{"d_model": 128, "d_shared_expert": 128, "activation": "reglu", "router_score": "softmax", "normalize_top_k": true, "routed_scale": 1.5, "balance_bias": false, "shared_expert_gate": true, "beta2": 0.95, "grad_clip": 2.0, "batch_tokens": [32768, 65536], "dataset": "wikipedia_en"}
Below are experts of layer 10 (counted from 0) of a mixture-of-experts language model. Rows are named router (the router's row for the expert), gate (a neuron's input weights, with its number), up (a neuron's input weights, with its number) and show model dimensions 0-127. Each number is 128 + 24 x the weight over its row's rms, rounded and kept within 0 to 255. Numbers have three digits each.
After each expert's rows: a language model's description of what the expert responds to. This comes from a sample of Wikipedia text that the model never trained on.

# expert 35
router:145115118114156140124124154136177148143122116124177063124108178116119147091133153115161084089107149139135148123123153120102116143127139158128194135165111136130158104142133108144127099132155188119187108101136106103156136114099139107120110129137054139143116135135145156107122128122105166103109127144142119089111077130147113120115114124132175146136125147107087148105126149144138111115150
gate0:114147098131157108146100138140134140135117078137113127121152165123135136147122099094122090119123098123156132111073129174105109134145134118145132190087178116150160137161147142095118131154158126126133078132096148128122098075145130106154114145133123102118118181113149159155149134142148129154124139116126186158110165082145099080153146119167137130147144101122144124134130122140156133080104
up0:146120166161061132142141114114101123098110156107134145134113104118144122119126152142141164147145147152106103132185129090127128123128118142122135048169067138096112128122117116153152125120134129142099152123157086129126160171129137158115137128114125128142147092135108122085094128095099109103133113111129093107132108158121153173120120158080112133133092136122129147098161157113095121171165
gate1:072107102158091130132125098137127105147137153118080103161125127107114085087109118106159134147107148141145135120161103113076139112123133157106148134128169134109145137101171078159134146143109102121156109132071141123116145127165131139136093171117102147159127122136086104145100151131100168145110108171130146128143134131158109117078148133128155143098148132115124108142120120121139055157118
up1:175141173101161100126118158100141153114131106147158172097130119156125150156147141145080117107137095100109136139109147144172128139134111104147109128116083118164131121150095195092119113093154144148086130129179107125123124140104119115101178082142134097093150125127168159113153126111149093118122170115140116120113116119126158129172122133121102121159111124144140154120122116121122189112124
gate2:129122117139140134095165162104130092122087114135103132140122127151124094204158163111160111150129133115124093114112111146143126108137111125120096119133123149117161114107155098131114099144112151108137161163122091125158127113138061126147104107104113162111169106134126148164142096111110138139136093149112136111142119108124133076131147094112142138112164126064089139145161158111085097118177
up2:090147134137138123089182152085128114127081123132089120143112121150139103180126132104168137147138101135128094138120092147110138102131083115152131141132162154123161109141152109110127147159114166094156148146106161104170163109139119127138111115147108144110125120165129136138113100120121107180157142126122059142133141112134099124137158091090124151153112133107103185162154153106120086104124
Description: Definite article the. The word the or The before nouns or names, after prepositions or at sentence start, as in of the city, The Kings; also this, entire.

# expert 18
router:124149107080100134157152118121182128113154103067132154158119133123093129130115166113183135161166119093157151128128134119050136119084147120135172153148133112095131133100158089141107135095150151136175101155112105127166153136113120105140091136122119152121109121142146120131152113140133113142147149087115113123107126102115132124131147105113155151102169126127099147089167125107104113095125
gate0:112124070128110135132132132107112117169160127133152084159136156143144128148077106094160185100163152151130141143109167125121141080124150142165115158154136126133157083128152122158134148099104140116133162143181120150174145165144162149117142130096138111098109129092118111140107093115150111163142141153121117137130154135096115143090144143171163154144151103112145119127180109119107117116134
up0:148113184121117122136159131152147133079097134147116167124153123139117116095162148160079108162087111114126124118130078130094113153128091137113154092100143114109131128145098148109111083183133119138124114141103119106093143097105093117133103127180158126166147147172121162114115155154080152128145127130132128095122089133150111124131105118120098110104110171147103144125071128146132148147124
gate1:110120128170092131126117107077111120135131110131181142150135134103135124109118132146116094140100117134156163092141170135134089133132150135083092152109145117122159140074148179182104158111142113119098176137118121121135125121162159145167116151142139144152167122155134126127094091187120164137125142175120099152102128129146128133141097135106086102111095095114116151149142109135089125114110
up1:121166128143091107104109156094118124145111134104175135139119096116154126122140142160126081135123073159156160125131161131121123129081119104093069118100115105122156099120152148163104142128099132127131154102133097112133161139157099144135106137101147177146105184148091121107138114198114170137118116173144105124106133131127128135105096120113102118116128101127104125144167127143111101144171
gate2:098118078163106113125076127167096107081144130136139144126147159140149110150098119123132100126117154086138157116124119112078119159143109143104147136121187114129129165134185114076116122098116118156152155120087123121096136145155125152132100130108160067112159134153151123145134090092156129129125133106170117131126115180106120147124153156173131132137127113111090131102127117116154120138158
up2:133142110105130122093126161076112148143097128146135122102124114130109119131110147162133147164167143139135110137166168141143124135117103122150126147163065162141155069108115132156129128134131151124102106146165105159149124130121152088152127133164091168121111129085111089092114120110122119127143179128056131108129128066142107145127110111069123126149124156138153144136097128154106141126103
Description: Abbreviation periods and symbols. Periods after initials and abbreviations (L. R., U.S., e.g.), table pipes, and coordinate symbols such as ′ ″ ° ±.

# expert 2
router:104138165146105124160159116141141127121144118107129127108101082116138114130151130151091089150125057114126157140093116155199122110138143111145138143111166107093165085154107103109100118138100124104095131105134141113101130150115122125100110113143093120145147145104094143112134125097101150189129114155167112166150095126176143122096118112115121135155095127151130112141105145128154187119138
gate0:102141132164179128173114110096127145129119150108136085115124145138094122165190145129107127126159125124135119125137160131159099113103107161144109127117133104115168137134113148138086153121097145120170110116135152115140156154149129124079114119171080101116139127119131097185087135139148129157171118122113152179106127176126154124122106092162089116088105169152120138129144125156148122117107
up0:089128117108117114125121161134161146145110128106136141113153131149153060159072100091104148132110165071104135171071137148108115099120151100137165133102151146135112161137093083159152165121122109142121117107096149108140102095124126119127126125117128147128161150136089115144136128152183166105118142133116131117133099132126111131150132105140146111107106100161133061126124171136155149128147
gate1:119154088178119141136106087100156103134117128152083166136090138124104152166114125135094069127150129149123123101092134157103125133117122142116126182098131117072165124123127159145147123187086112101116100162126168132119131149127143127139185143123143110122162170148099104110133107137117108135112113101074125124127112112143133150130124117140133109145115155117138139138168107118194111115135
up1:117108159077137123159143179131174114125124090111121105123114136134139149109110110126152159110142137157147120139125139126162109133098108129119107097149157121163064143107141106102109170084168164108139158142149106113156133148109104138105099113143131159138097099153144162135115142102116118131130144165154146123115162132115090112113149154124123096105081102186182103098084136132136116151112
gate2:167090150100120122115121133127122159142123136084103143114136077156118131170122167113118157094113126118089160093091119143090150126131112159110170157142098116133166136105101161131165137095065101118098119131082150115124075113125085136108117159142139125091133138082132157170163157123131119148135100139085135082115138136125121124165110118090125137117129156139137131146137142138135124116162
up2:120094157117061144137108135098109154123144111117161121117165151115157102169102145131107128105123107099122144096137117175116109130138114133134153107176109117171134114144071157175095155168150143136163150114129159129092065145112114121111113093156134108129158115142139112132149185144116083121119133149127148117140119135140112160157095131145145119149171123161130144121171128131123089129149
Description: Concrete common nouns. Common nouns after an article or possessive, often first pieces of compounds, such as rock, water, film, crowd(sourcing), well(being).

# expert 36
router:173156118091123138146135140142130164120137080169154094126136111126081137101107119150150106133131139137137155103117097129085122122110116129123149112141150135120176137133133168082122120146148145124142121107079109125135138154065109129104116154101145139114082117145158121144144182110125131118122137111073108130092162123129138124183163089126136102108102185156181129116157109121105120138148
gate0:119130122129152103146120164106163132168140115082151111176122124144145108083164138154079176099154155120131143110120128125102139090134123137143131120138148145133127106148097144103120099158091116155142195118120150113101121152124122191085129152093144166156151131087131108115111150143083120114151153136122129114080176089124149145140145114131134160096102128114122106128101104094147124119111
up0:106135105101104131135120110159104083145146131162162132126121134158111122120113112150118106134133088144107124145149127079118092138170153149110107124140127159106130079132152129120103136143118123160097125172113094186125186128121103083154141175143175146150098135081138135092120163088110170158128118145116135160121137122176146111130120151166153113111157099158125121109127116109166146136148
gate1:159135089160152131115117099071112150168114109130093153083128119165114137171192123122120125147143146122128112137137174140118146162152165139156089167153148120116089136173144138116104132146127101106133142112142145147100118155136106120101102157096148122114162118118114099106108080147142176148105137110147137133108091137126110138123172104158100135156084098127105130147127145143156134175127
up1:090153181111096114080159101160137170149128143135126097130139126118165072148132123128130115078130101111105096116135088148117121126081123113134128126132115142168184166148097103164178111128127136141139091088113105132127134125096125134156172094139133115118113118117163169103090117127110121122161099159139091136139101153128142128144128120125161107135116112121140163145085128156109096149095
gate2:068105124138092128137117131141093101120141113133148169108153134129138169175142113151169081119131141120102141100108133127153137135191114128152084134138138125122121143117157111178150123153103135132115170124086169111133126129053137152117173136153150103178155130122117118105151123082158130138096159123128134100134138140104130131109100136118117161124105129144116103174135134154152083145117
up2:160148151153133127105117109115148168131124150144080074145095136104142091124126133122080165129123119127159095156131088135099142121060153125125150120110150148145136113151107125083131140110154097064109096123141107158116129156191157101124128128131130123083136118131128139105104109177081118122161110125119128158135142109146089121150158134134133100104150153088126144110139107102105158110130
Description: Conjunctions and modal verbs. Function words right after a name or subject, mainly and, to, commas and modals, such as Saleh and, Coffin was, could, would.

# expert 13
router:146158132088103196127150095107130133152157145145070115126119149151122127140072139165155115157118123131122158139132132101078128079083133123145143095137115135113150147158145137139112060186134096144147105109111138123145145123114128096151122126123087133111134150162145136116175145108149119135145090124119112111083133116126099119138131085121145140105136150137130127145132107122075131072122
gate0:155127098141168134158134125125086106102158161101114116125110116127147126159117104155159105120158168155089116127107092142113115100094114133132097100156085153120117097119154121128160143149140182126115133085112109158123131117128114135163173171098141125089128097158146139152158111113166178152167127165162189103165138124096093100107124115133118098149115142135157116126130115105119131125136
up0:123133141175148118090117104100172122137117155137126131150157107113128120143096133152136151085146143084147097161125182156133124136141152166115106120080113167131137111125059098118116139086160111094107132131101112116165132138156099133126156143105126160145115114126130142142138150082106118114087087129169104129107088116157171112111179111156086137116149122133113126112110149105141122133164
gate1:095119120142123108107098149169102092153102098120129168177121126157128119115143123129130096140180130137117120123117152132153106159096124119133153124098111156151149118147079157125123122129107105172112146107150130154135120179141146141151114152112112128122149170081127161144096132141141081104112066126155098137070169111166090105129125098110151137117123130159156133169137144137111155098101
up1:099127103148150122113098135163088113160113044115119130156134156155123130118144137110112095137149128127126130108115154130132109125074142130138149098088118131143161119139082143135146117131153124188125143097144119124114113173156139157163131151090140129110156171109113147163121140138146087108117084127162110139068171113127105093117119101129174106131174114155140116151107144140109146120135
gate2:092122093135122103132130105073099062118094135097124089096150126145126164185141092131114092132099159138066127122136119127179136126143082132106114121108157156152142137149098135123125143068113117130128148105142175095119133126113121117127133136115137111120147107105111138149159124131128130073077131129127132106107126143095085163122153099116113117106139113145135107078131132128156116151097
up2:133139121138117120124135093095139073116099145110177141090109112149109153186118076180144100103095122107115120138127122100165148116096107131103142117124125185117131151169079123151133142100152122122151166143125185131143140123117111101121139117113137105149153079104141092135130171138116144106122091128098156130110133140118119187128154098086114123136156117120133134101153154128135147140093
Description: Table cell separators. Pipe separators and semicolons between table cells, mostly after numbers or percentages in statistics tables, and the closing = of titles.

# expert 19
router:124105117121144130173107089148156129077114136098163142123123131144115079127129120097104116091137129107151104162113112143163111171113088099110135138180124121127145134132118124126082127113154155112150123082132115120118110114121101081162166127156109134170170113137135210095113116124092101112147149148129138134091109138186129139130124102127131158164126149146104162161113140122140154147130
gate0:157121126150140137097089112103111158095127183106130124128174130132141139145145095159116171101125137127110145081128111120164099142107129103069116103191144138170156120108112141098158104125141157096102139126140128126075098105130140128155146159128137167179117111173149093140113145170120129151164145158135122129115155111121114154136110094152104165096122140124127112141106085110123123122124
up0:125122147120153125106129107129098158091142124158126105132168105134155166126154138127130142123099108115114139134117161125160161127115109148178121122129139124123136139149090125077096120122150157111082138088123133153121117151140129092159132169121104184166157180120184115118158105141133151168165143167163122136120164109158162175093103113094109151107101104135151152132104121096149116123115
gate1:122172080124094061120138145139128133137103122166133134113069139127120136142170092138123120170096110107100149117161134117136129130132101109120179139124140112136138135114103123100082149132162101136167113129138120093146122112139132095094110122127102117153109113141047100118139129099099102146178103143144133132115104167147080118171131143168125120128138153105100125151150153151111107118149
up1:142156111137150102134117169121124132164099133160106158084055134151087098126137107151102144129105095106148123133137128112136138101122135132135159146112145155159123142076112137072136161136119085121130100136123172112173105108131094102112157095128112144140127112125082111146134130140166071098160129155157144131151101135151125110159113088164150122138132185097133131131114137116150141131103
gate2:167104083129143158130180136132130107108134148118100142116115123122097109160113143115154116118123138088103186123123119116165121121124108151080100139127156164149134129151135099191104084137146104123122129148121078123127165164158145125122121164143106082135130168167131106127144112114153132148178148140101129082108133123140130122134108152162081070116097136156090140150108140114138122122128
up2:086124130135106160070122079109130150097144136123088158134132135126088099124123112163119105101142131131155113129144161124122153126118172126141126147086158125171124137123086120121181078155118140107112083143133136065122115130109151111087126131089141165126114131120112122156102147143082108076164140156130101125097164147143091156104142108152134130103105136137102100166107111127129133131116
Description: Ordinals and determiners. Ordinals and determiners after the, a or his, such as first, this, same, new, second, previous, largest, often before time or season.

# expert 20
router:155157116114113141125103159142161161134124134111130074138126106158142139137118130134185108145141142121150169096099109110048099155130155087091147121167139117097121128120117135115128103124113155124171111111121103124125171110110092093113149136164042134098151131150150113155114142107152121103124096166124136151130134112142131134127089138130132134145103138163133104093143094143132130086111
gate0:151115090137160156135116121103094151083094123097119119139118144145098135106115130120112133114115108142137155127167147156117115113108128109093107148096114104111127089159130070103121095100093139083111109117102111104160117160137144116127137105206131138143130117140146133159107108101135144125111138161162104070149133129184100127153119167108114162131091079109129100154142123174133118143135
up0:118128190083092124128127111091125096158180079161092088109132111134148136131169112143120147097110141122114112137097095094109148142104100132144163120129084117142116157101147137127138129120185160143143153133115121145117169152135131098112109145071102120124117158094128141105167127142137105104134126111145140165114112100094123159133143137118127157092102147138155173104120150155110083121115
gate1:124145176140138081140118114123132126169137071131119159186090092104137167148126202103153119132142161110130111124086170163147143150126103100120169110167117118167126180125136113142110147129131138122130119163145114126176138159131111104130125105093134150130123131149149091123125106113116112108129155126116131102124126146106120121144122128100086122166138150132134072128097127092168160111111
up1:095091120143148142155127110133113132139163139162148130129133103109139096132142133107140144145098107129103113147129126113122111093090073106122096125157166159149127123148157140137111148144113156109157163120142143129163161149123088126165191102159133121120191132123098109104133111142092111122133113113044145114135154134104180152103139136131138172132120167128102105149088103146108154128128
gate2:103126089182150111115135104166174107113116143124142162140113109123103182142131135109166128111135122160158143122126119143104124131170162187115098110137153138151156114131135082114088132115123144123132116126147106125107158125107132132105130083123160145154092170105109089153143151112111162156131149126150098090124095178129080131109163137159128142141147115135129166155111135126115097174091
up2:161093153133152106128147164135118158119138104146138141153133112117122149117118142139116146146123125118146110125156103147123142109109107098108112115131080143165134103121116117107145168120144065187109135145086118143134078136162074133195101123111164110109111149122103121153150145076100125126136138138162129169100167149159126102150129130137138136151095155139103133100075150150129173148104
Description: Clause-ending commas. Commas, plus which, where and when, closing a place name, date or clause in running prose, such as Trinidad, However, 1989.

# expert 49
router:156097138136125127143101139159148177091141135129084121135133158140102119100086121127138113132122148115151120158082119135107115087100154137118147158131128140088158125129118138115127122142154174125197114103109143094120143153102106122146095087079103165172112145129164113127150155118158105133094105164149101078094103113147125159133172105123154111119156148141117123142133155169124138093116
gate0:124134086108136070142143164119112145138142115099167157131157131165125138112148177131097086127108131088061153128121128122110113148135127122105151150139130110105159163098145155151073113136118128140153154111125142102148101158120105161144145156123150145126157098127161123115105131116149116130138167122130144130194150118135111115097148149124137090150095103138122093083164129137123110139064
up0:097113100148125156116072130115132140107133118115095145176082110112147135120109102162119105149128109167157144089150085103097135148114144116136107101168130085141106091130141095180128136098144143107105131128106143121148149126146126126068143151160124111137091143118136074153120123131106116177151118143138100165067088155134086094129124125162143125127125112133128137110098151120126151146098
gate1:096133106171146126133103121080102073184132128131134130098117097108132134173156127171104097151120147106102130117108119142129138164169123113147074128164154132123121116136091100133158152132094117136113149131161127155084128125144154119135101143133155113122129171102136088121146134194125110116088142107147071098119122155083138135098106096121131149087154128097141138133148137108146137136139
up1:163137146112112155112126136162194114138141111118146139144148156117122121096123154132134151125155132105136143165087088074088132096151106123128120168120109128137097115119145122143103114133110231144148136157104148131130124108139121128123123142106122171134150073151113165144128117127142108130117123094163159142116120153115103129111148196106114135127130138175130087113093109129136154148103
gate2:138138070099083104111109178137139099109133117139139110117113138158131115127110100115077135131112184119123107109073147129128114153125141099125157104090144124158128150133109136146149181125106132147119102114138116128134111079117161142127134110101117106132133174101159147083124074095108109137140117117111078129130167133098150154164132122146110087122101116101083131149133089131118098087113
up2:108120141120166162120132108116129143115115101146127158101111117072147125139111164130154127147132106164131110147097108079113116124127108185111138102173152151168130098134097156121147089132130138154100134167130157135156152162124134158122141116164179144149079052156130126151160202153130151130137143121134149132114134110148126096150103165137128123154136125118136159115150137114134137139161
Description: Punctuation between numbers. Separators between digits in sports and statistics tables, such as pipes, semicolons, score dashes, decimal points, colons, and suffixes like th, nd.

# expert 23
router:148124119096102148118127156127177114102092124150080125186119100162119120100119114184156134148148120108118145142156109160123147068111140128139164130161118107131134124148117165141110117149113122143136076169139123104157175138108157154169150102143099119095167140179106159139128136100140120132140121112164118137094150136114132110112130105188127148095091118129123124100154137114100140113152
gate0:107110107182145079121106129105103102095172124125113125115142117094180169132127120105078127113116176103122105113103124139163108160150146114162108155106164118150125170133125156139128122160111107159117133144192091153118116133152138126122149143100174078151135115092133140115126161128137140106080140154120127106084173122126094111104122156140146141106110134108122159125155110153126133141107
up0:174129091096123102141106131128161132100175140103121159140164147134148112099164123145188161132116133125112107143145119130163118096160117138111170148106155131097118111114121135141138116109142164106137109143119107170089100135108128108094129070083110192130138142103104090146180119133136158100082120134131134140071121160146134140148125112117155098157129139143124099149145135121096142140151
gate1:124115086167141132077097161141120090156103122122087138122133097127114130097137114082094117086160110135104126118113163105112114118134146150098106104125157106150124108114140108126120100132111099172085126131154120125120155146106176132125125107142131098088114103151124116130135167127115149153164166134134105104154106175166115096164171142092144142136141141164098120106078109180137138149111
up1:135116086169123115092099181161133081153075110108091130117106084128134143105119135064080138114163109123097154096119159126129122121112128147112096106113145105146123103126142132123134101137073098158083121136152095115116145144123160138136141115150130105109117117179131116140117167125135142130160145134110116115156111166168126090153130129094129134121135119172097152132081123170143123123108
gate2:104116122113146129117126174075153117145121129129135137133166134130167146142138161101106111153110098142126109135116140171138125098164160156139166099174132102135089168123131180163162135091120095122152159144107090100122143154152115125149150158108138160123152146151110119065069100110157111142125137130118121096112136125185136098130133124138146122111111131114133152139076134150110142135082
up2:113132126121147129127129174073163120144126115126127149132174147143173155130136162097110110159104109127141104125106136168129124101155154147150177102186126110122103176115139172158146140088132090131149153143105088106129145143154116127150146149110150155111138145147110113079062093121143112142120132136109128105105140107197146094125137122137151139115131144108131139125083136151125133140086
Description: Sentence-ending punctuation. Periods and closing quote-periods ending prose sentences, like ". and .", plus clause-linking words such as but, although, while.

# expert 9
router:165103148117149168153133120130158154105080167107162113166118172144114112140096093123157130126117117138142150157146110134114120171123142139093151145149156128151140101118094048116120119155164107121111148141088076095092111137128099102172111126127116141133150146124158146096142123123154138155090134134159131129134129128140135110137138118097140190128118148142131163089112100115126178126159
gate0:135077136133098101117150140135143150134143119167112154120096180075118096155131097072093131086096145123120145155138179137132115143172143165123120156118090157088144149127165150137139123129118157152135099096108129109114141140154146125124140120114135113140109100164121128154140129146157130169113168140174125156126115115147149152101151106126107135108143132180161099183142130104146090151136
up0:094122153130098117132096097151138115127116159135124107086181110126137155125106120118124129105096090158079125133147159137099126108108157131146131132145133120172096156130135136154137138161145155142124167143157125149128097175198119077134117138119118120100127148192120112139124144119153135092144093148129127150141120173126116138094137118122133178127133134156110132106098076165159107101080
gate1:151172112146144132096161140168118110151071126152162130144117132123154123138090124129105130132097139080098170123122147156138116156161122142170099146122108157112144103117071114169162114101118110140152140141110107089122141148073154116132106163114111127150114120110130151096099128138115133172130098132143139125132137142065091135094114113138145102185106138127114127134097181155142149134143
up1:162119121141129141103145105148125128156173135092120127121114105119147163133151127122131134117132128115125106108124149107121096160144110161157122166145119120132113097101109115141161132122116144129095130149121078107126131116097158115146134083076173114152094127122115133137152154135163159087144097145099118074192151121106138132105128091140136081149101183104084153174073112105147143112138
gate2:102110135155156120135123138102113115102153102145161156173134165154143096104122153092109105155102157129140113107167149148103144126117146127123169104081144131167117133127151112096167094153110134124121167141117135155143147107125129140161107183133119178120128136115138135147142137128150110102098176113151132183121097163130134128153137150181136135148107095155143111118100116080119163155078
up2:115143142072170144158125121085142118121177123115132139150128133117131114104117103114098077142119149101156117096130157120108155116124146145157145117119124147139150114117167138114133104147116139124094187143128187132118131141115070144141157143125129150119169087057127090155141134152186118107126144133158131172122123168106154101124114124164137143155152117134116109121102153094116130102096
Description: Nationality and scope adjectives. Adjectives and modifiers after the, a, 's, such as national, local, same, American, European, plus the article an.

# expert 8
router:157082114123145135119114109194161142129102120148135126138126133145162124139102160137108113074107154151148138134155139123133130141103118133087146130160139194128140101142157151130142107133158150098135153147142154106179108130141107138154159148130138146114131119138162168143160081085122109116141114107095133158128122111105112107113143166170148140149123169161067159131112127102123130150184
gate0:140147069157125130110158137169176093149140093148108123141105133146155119102128086119120129120143116100146154106120059152124097131138142111130101138057127115156112130113140122124125133122124097144129089115119153148157146137114132136131095124102089157112158142154134112117115143165171081119125140111105142166104126115121131142161110101128159137123116174101123085183101097141110150174147
up0:125166073187135147101158142179149103150123086159091140147127160147172120109138089088121143101148125158123126112128109168137102142118151113123112133062121130153125121129141120124126151113122096155143087117121150108125132118130135110134096125111077140123148100148121116103116110148159089117117163130121156164118137120140123118143126077126143132101129174113120088157098093087151152172124
gate1:105142125124136109139129123158141129117108144115115141146107113072170099133092094090092137104104114130106125108126173137132111090148161186112093126086152131146147137132124154116138133117182109149115151124176138129150116081168154146117136132118155116126086162123114136137152122124114112108123123156162107161111109104161152105156151168176178156092115107119100148118122083134166136106142
up1:109168156137162172124122134116101089123069158108160147110148142172143173140153151126163093137148092108156115114068108112126126104127160112089127123071116153123102134165094159113109115138122152113152073151098132140104158140104109135098147127121096129095163116128132164146104127152121127136150146154157147124132140129106125137138136133115104125099105157134098111105099153082103153138103
gate2:163112113151108132126154155157110150119173074121146160148123144132113093141118157081111148138140140113090132100148083135139168163141195121067147135122064091134125114110127123142109120108153168129107133103148158138127149112111138093135094155139105163157135091093132130149126127125127103115134133103148143098141120126110122120143139197105128139114145132066144106140145110113138120110107
up2:145102106155123121138162142143144141159201076148150135129121122120093121136133128089099148138121126115115147103123088153146144195155153124095120124146083108133147108097092131148103147108132168121102129112164172152134176114110127104151108142130116130136146138140136113161113137150101115107120135104080111140124126125116136173126116180118139134122161140055121137166157136107101134101167
Description: Determiners and possessives. Articles and possessive determiners opening a noun phrase, mostly after prepositions or verbs, such as a, the, his, their, several.

# expert 31
router:100122130167106109147158125112131151123137125101098122117091097108131121125115128125111063099090125115121114124140158153174161111114120088130128102197144071106156098130107111158111119102133158118108115102141112115135172182117086125101134120147141115131146124098147143110115119110122097135182142125154158135125143155137141176101144105092153148172141171122115127146108104153119163128092
gate0:118112100157180118129126166072105133116106113167134118122151114114147140118140123144148094122144165145128085125128162177134158133133180120122144124131105113125119119095157124158145137135153149150143060128131144137126170176142100162153169121157105080108140123114143195144120111106134145130090133111128105108093153127154102128135096142156117141173138151109144129108102169112152131100114
up0:104138105114140108156115166050141130097111138150127112107127128108143142122111123129126090101132141180166125100152126141137116167146129126119104127163105119130144203084141149128114171114121139124128087109125136119111126153139100141132128100144104090102128155112125152148162062100155130137126153072137129128115143134158102163145088088157134130136150135161154126140103132116156158086100
gate1:133119181093126093117171154090110155140121119078119075120173165087119132129144124147088131118126119100142103151138133109145101159173123090108123131155164141163130132174175166108125136166097126153134118142143111085154131125157108151131121128080145146137128130083142149141125125149122134128095148112135116116123127133150147171121151150113092141127129174115083150085146115088107138143125
up1:091112116112156111105148158131138168127126128134142131169101185114117109129117123130088156102168108151132139132120107154111148136145131152131160101153148169129158113112094113135140155121107120078090109100118168105162130118105135062146136125115121140110102096133101080100129126142157088130118107112129120094156193145101138120125097092120103111119165092149167158135113146138106141091106
gate2:066167091124139119121108101108145118141124123121147116138177115122127149116171108087117107137126123114166126141121107113161117162103174100136096108120103137096074162123134149148138130115134181092132134110104110148139144121132096147160193126141086088134101129150163160158101093122091135081098097107122162181137120158161129127098122129114121153137135127119119126111110106131154114138124
up2:135148106154060136125149124138107116137141129098143097094111127165125129090155145115115141152122119094170098130113123142119148156122128128106131125140121179116087183087115149110130117086153172140101125109136124120135157111129134165145146138122142109123098158130120134143077127134066131058148079127118152150131113140156134127124102152129084133140103100166114105095078120166146122148127
Description: Abstract common nouns. Common nouns right after the, a or a possessive in running prose, such as years, area, death, condition, decision, amount.

# expert 6
router:117132106115140146149137098111140099134133117134092115103095135121134114135107116178136075152126129098123157147090112134129141126115160099146131125140159114123136125148094108134109107148109170099061074152118094112094128149082132111112122157126155073122115125146126134115135131088121133136150151174206131180150118110130131125121141104122144121182061129158119145128141135135115165138119
gate0:148104127143119129091127157092103126137135158131178132123115111131154120097150106135161127115109129118106168150146133140150125158148152110098118138158119135144125126165154158128107045171092116089103161119126137117134147152094138096122130156115141105169149112150154121136182145096095115147103149079127118145200132109150111149125121152135117143152114097157120147111123092162107081133133
up0:161142125148122129121146097142135122118086101169098126157161109189138112101143108138126167137165138122123117171131142113106123128132142142109165075137123142148153064108140138148148130147181116149118116172137168101117137100105112137135112161141092114095125157122090141118133121122185196145178157142105109090131165123103147135119102125153140117121117151123151126089127153149118128125148
gate1:150125140144149142153145115097114101105160099158109105109131090122135124133123124123112132146094152114142087144137143082125143077128089106153098149106124123131109157100080195173130129116134127156107114123157123132108117126165111106110185117148064139153132125104132126137131134111129195122104149109158106137181108182119147149126123131149102097136117184120114115158106125139138103143115
up1:088151134104114107109124138133158125147101133127135128146139150111106120158140103148126110127137117163137132137098080139146154169145150081111131126080172117127162109125166098125152128127123127087141113121162096083101114115126174160156132171097175121108138114157159102136127112192158074116135078130117140126114118133141097114137121149141100104134101152125158124144100110185134130089161
gate2:106131114135108134142149122155126145153094135138173129106130140115168191121095106139105129110124131162104118144102158128082120134148132114141125130131102141134150148073105129167165138114158105112108077093124163108133128153083163148155133131128132126119165074186156088131131119104090090147154124149087129084057117128126125101127103140122105153138132126134158151109118141153130102146120
up2:119121128138119130130113158157127138142118136133156126122149152134149165067093132123128123127126140123134136152115138105079136143144141113114149126156093110152149122106070107168167126098137127126102087092129120100134134150105126134133127147160151126119151062171146116125131160109100062133153141166074108073074129125130124086105062109142151162138121131122146125110140160149116116123125
Description: Institution and organization nouns. Final head noun of an organization, competition or team name, such as Association, League, Cup, team, Committee, Award.

# expert 28
router:116149196114151186111142158202111177141139122112113162125140135152128141090106134127148117155127114141174102163117123169114099122127164114107137141147098142080119110126125148161137113139147136121110137139079112153121125096125154141095162091106129160145098138144107132108173150128131112123121115158118119110137086101179133123116133073159123121154127118099098113118126145157095116120113
gate0:106139118139159154066137116120126103118134102098087123122125127134088142105159130099129150117077118118089129140169104127099153096173111147084147110096105123115121168130105115136094142126099146127133132140120111133127068155147125155113117151106136110139149135149132107116100119150099137137160125123082148089137084122100138114120083109134113125145176131119129131098157118052093112139077
up0:143117110177108095146107157132153144139114118174133110138140160123131164117149093104127106154126136144146096110116118143146129131095126123119111109181138083129078162142112127126124126154196158144088088142132105082123095153165150155162144105125135089095086125124110152124146115099144128148081138131089090130114164117134172133144171158146121108100147152136153144149126151115130093145131
gate1:109112125127144087124157139144138127166105102184133099101106147092125129126142157131144171129153161101142151139104144157115144114139123112145172137126125102129145134119134138090128098153101140100084103105144139155114114095146159185079162115124141135096168120152155110101164134161094156143105124135131143139132136136148162152134081110130147125110088186108092108161090154135154121133087
up1:151143097156124147132138099064114167140142143075170124137100125140097108138147117130145107138104114179117101113157148162109137121139145177121108070163129137120074118133110134134153154125153075110139130149129117107158131126131166079177086114115131108147136141126094160126119132116138097149094101140109130144124137114119139135116135148136146104114169098153157144099144083118107088146166
gate2:081139126117111169075128140119147132120094102101096106088139161155114107074106112084082141084128148096134108093119130149171129123095113119157130139128114110096113186130120158149141125127106158129108137124107128162100094094160155114098150141152139119145142134124158143186141145129136123103132163100168131113147098152142134142126105101139110093112130086146130114159178138135122127100115
up2:114114124122120099185122160085157145173119102143155152116152185120130136126121156134178148110098110131113117158131130152113081140111118139106160105141145127141098127140157155111121124146126118110151139145138185112091074117087139135146135131117100131133082134138143107095130116116147117145158161151125106088091164158125115154129118087165112104101163107108114134060117121113157129101143
Description: Short consonant fragments. Short consonant pieces starting the second part of compounds and rare words, as in Rain-b-ows, Super-c-ouple, en-z-ymatic, plus taxonomy names.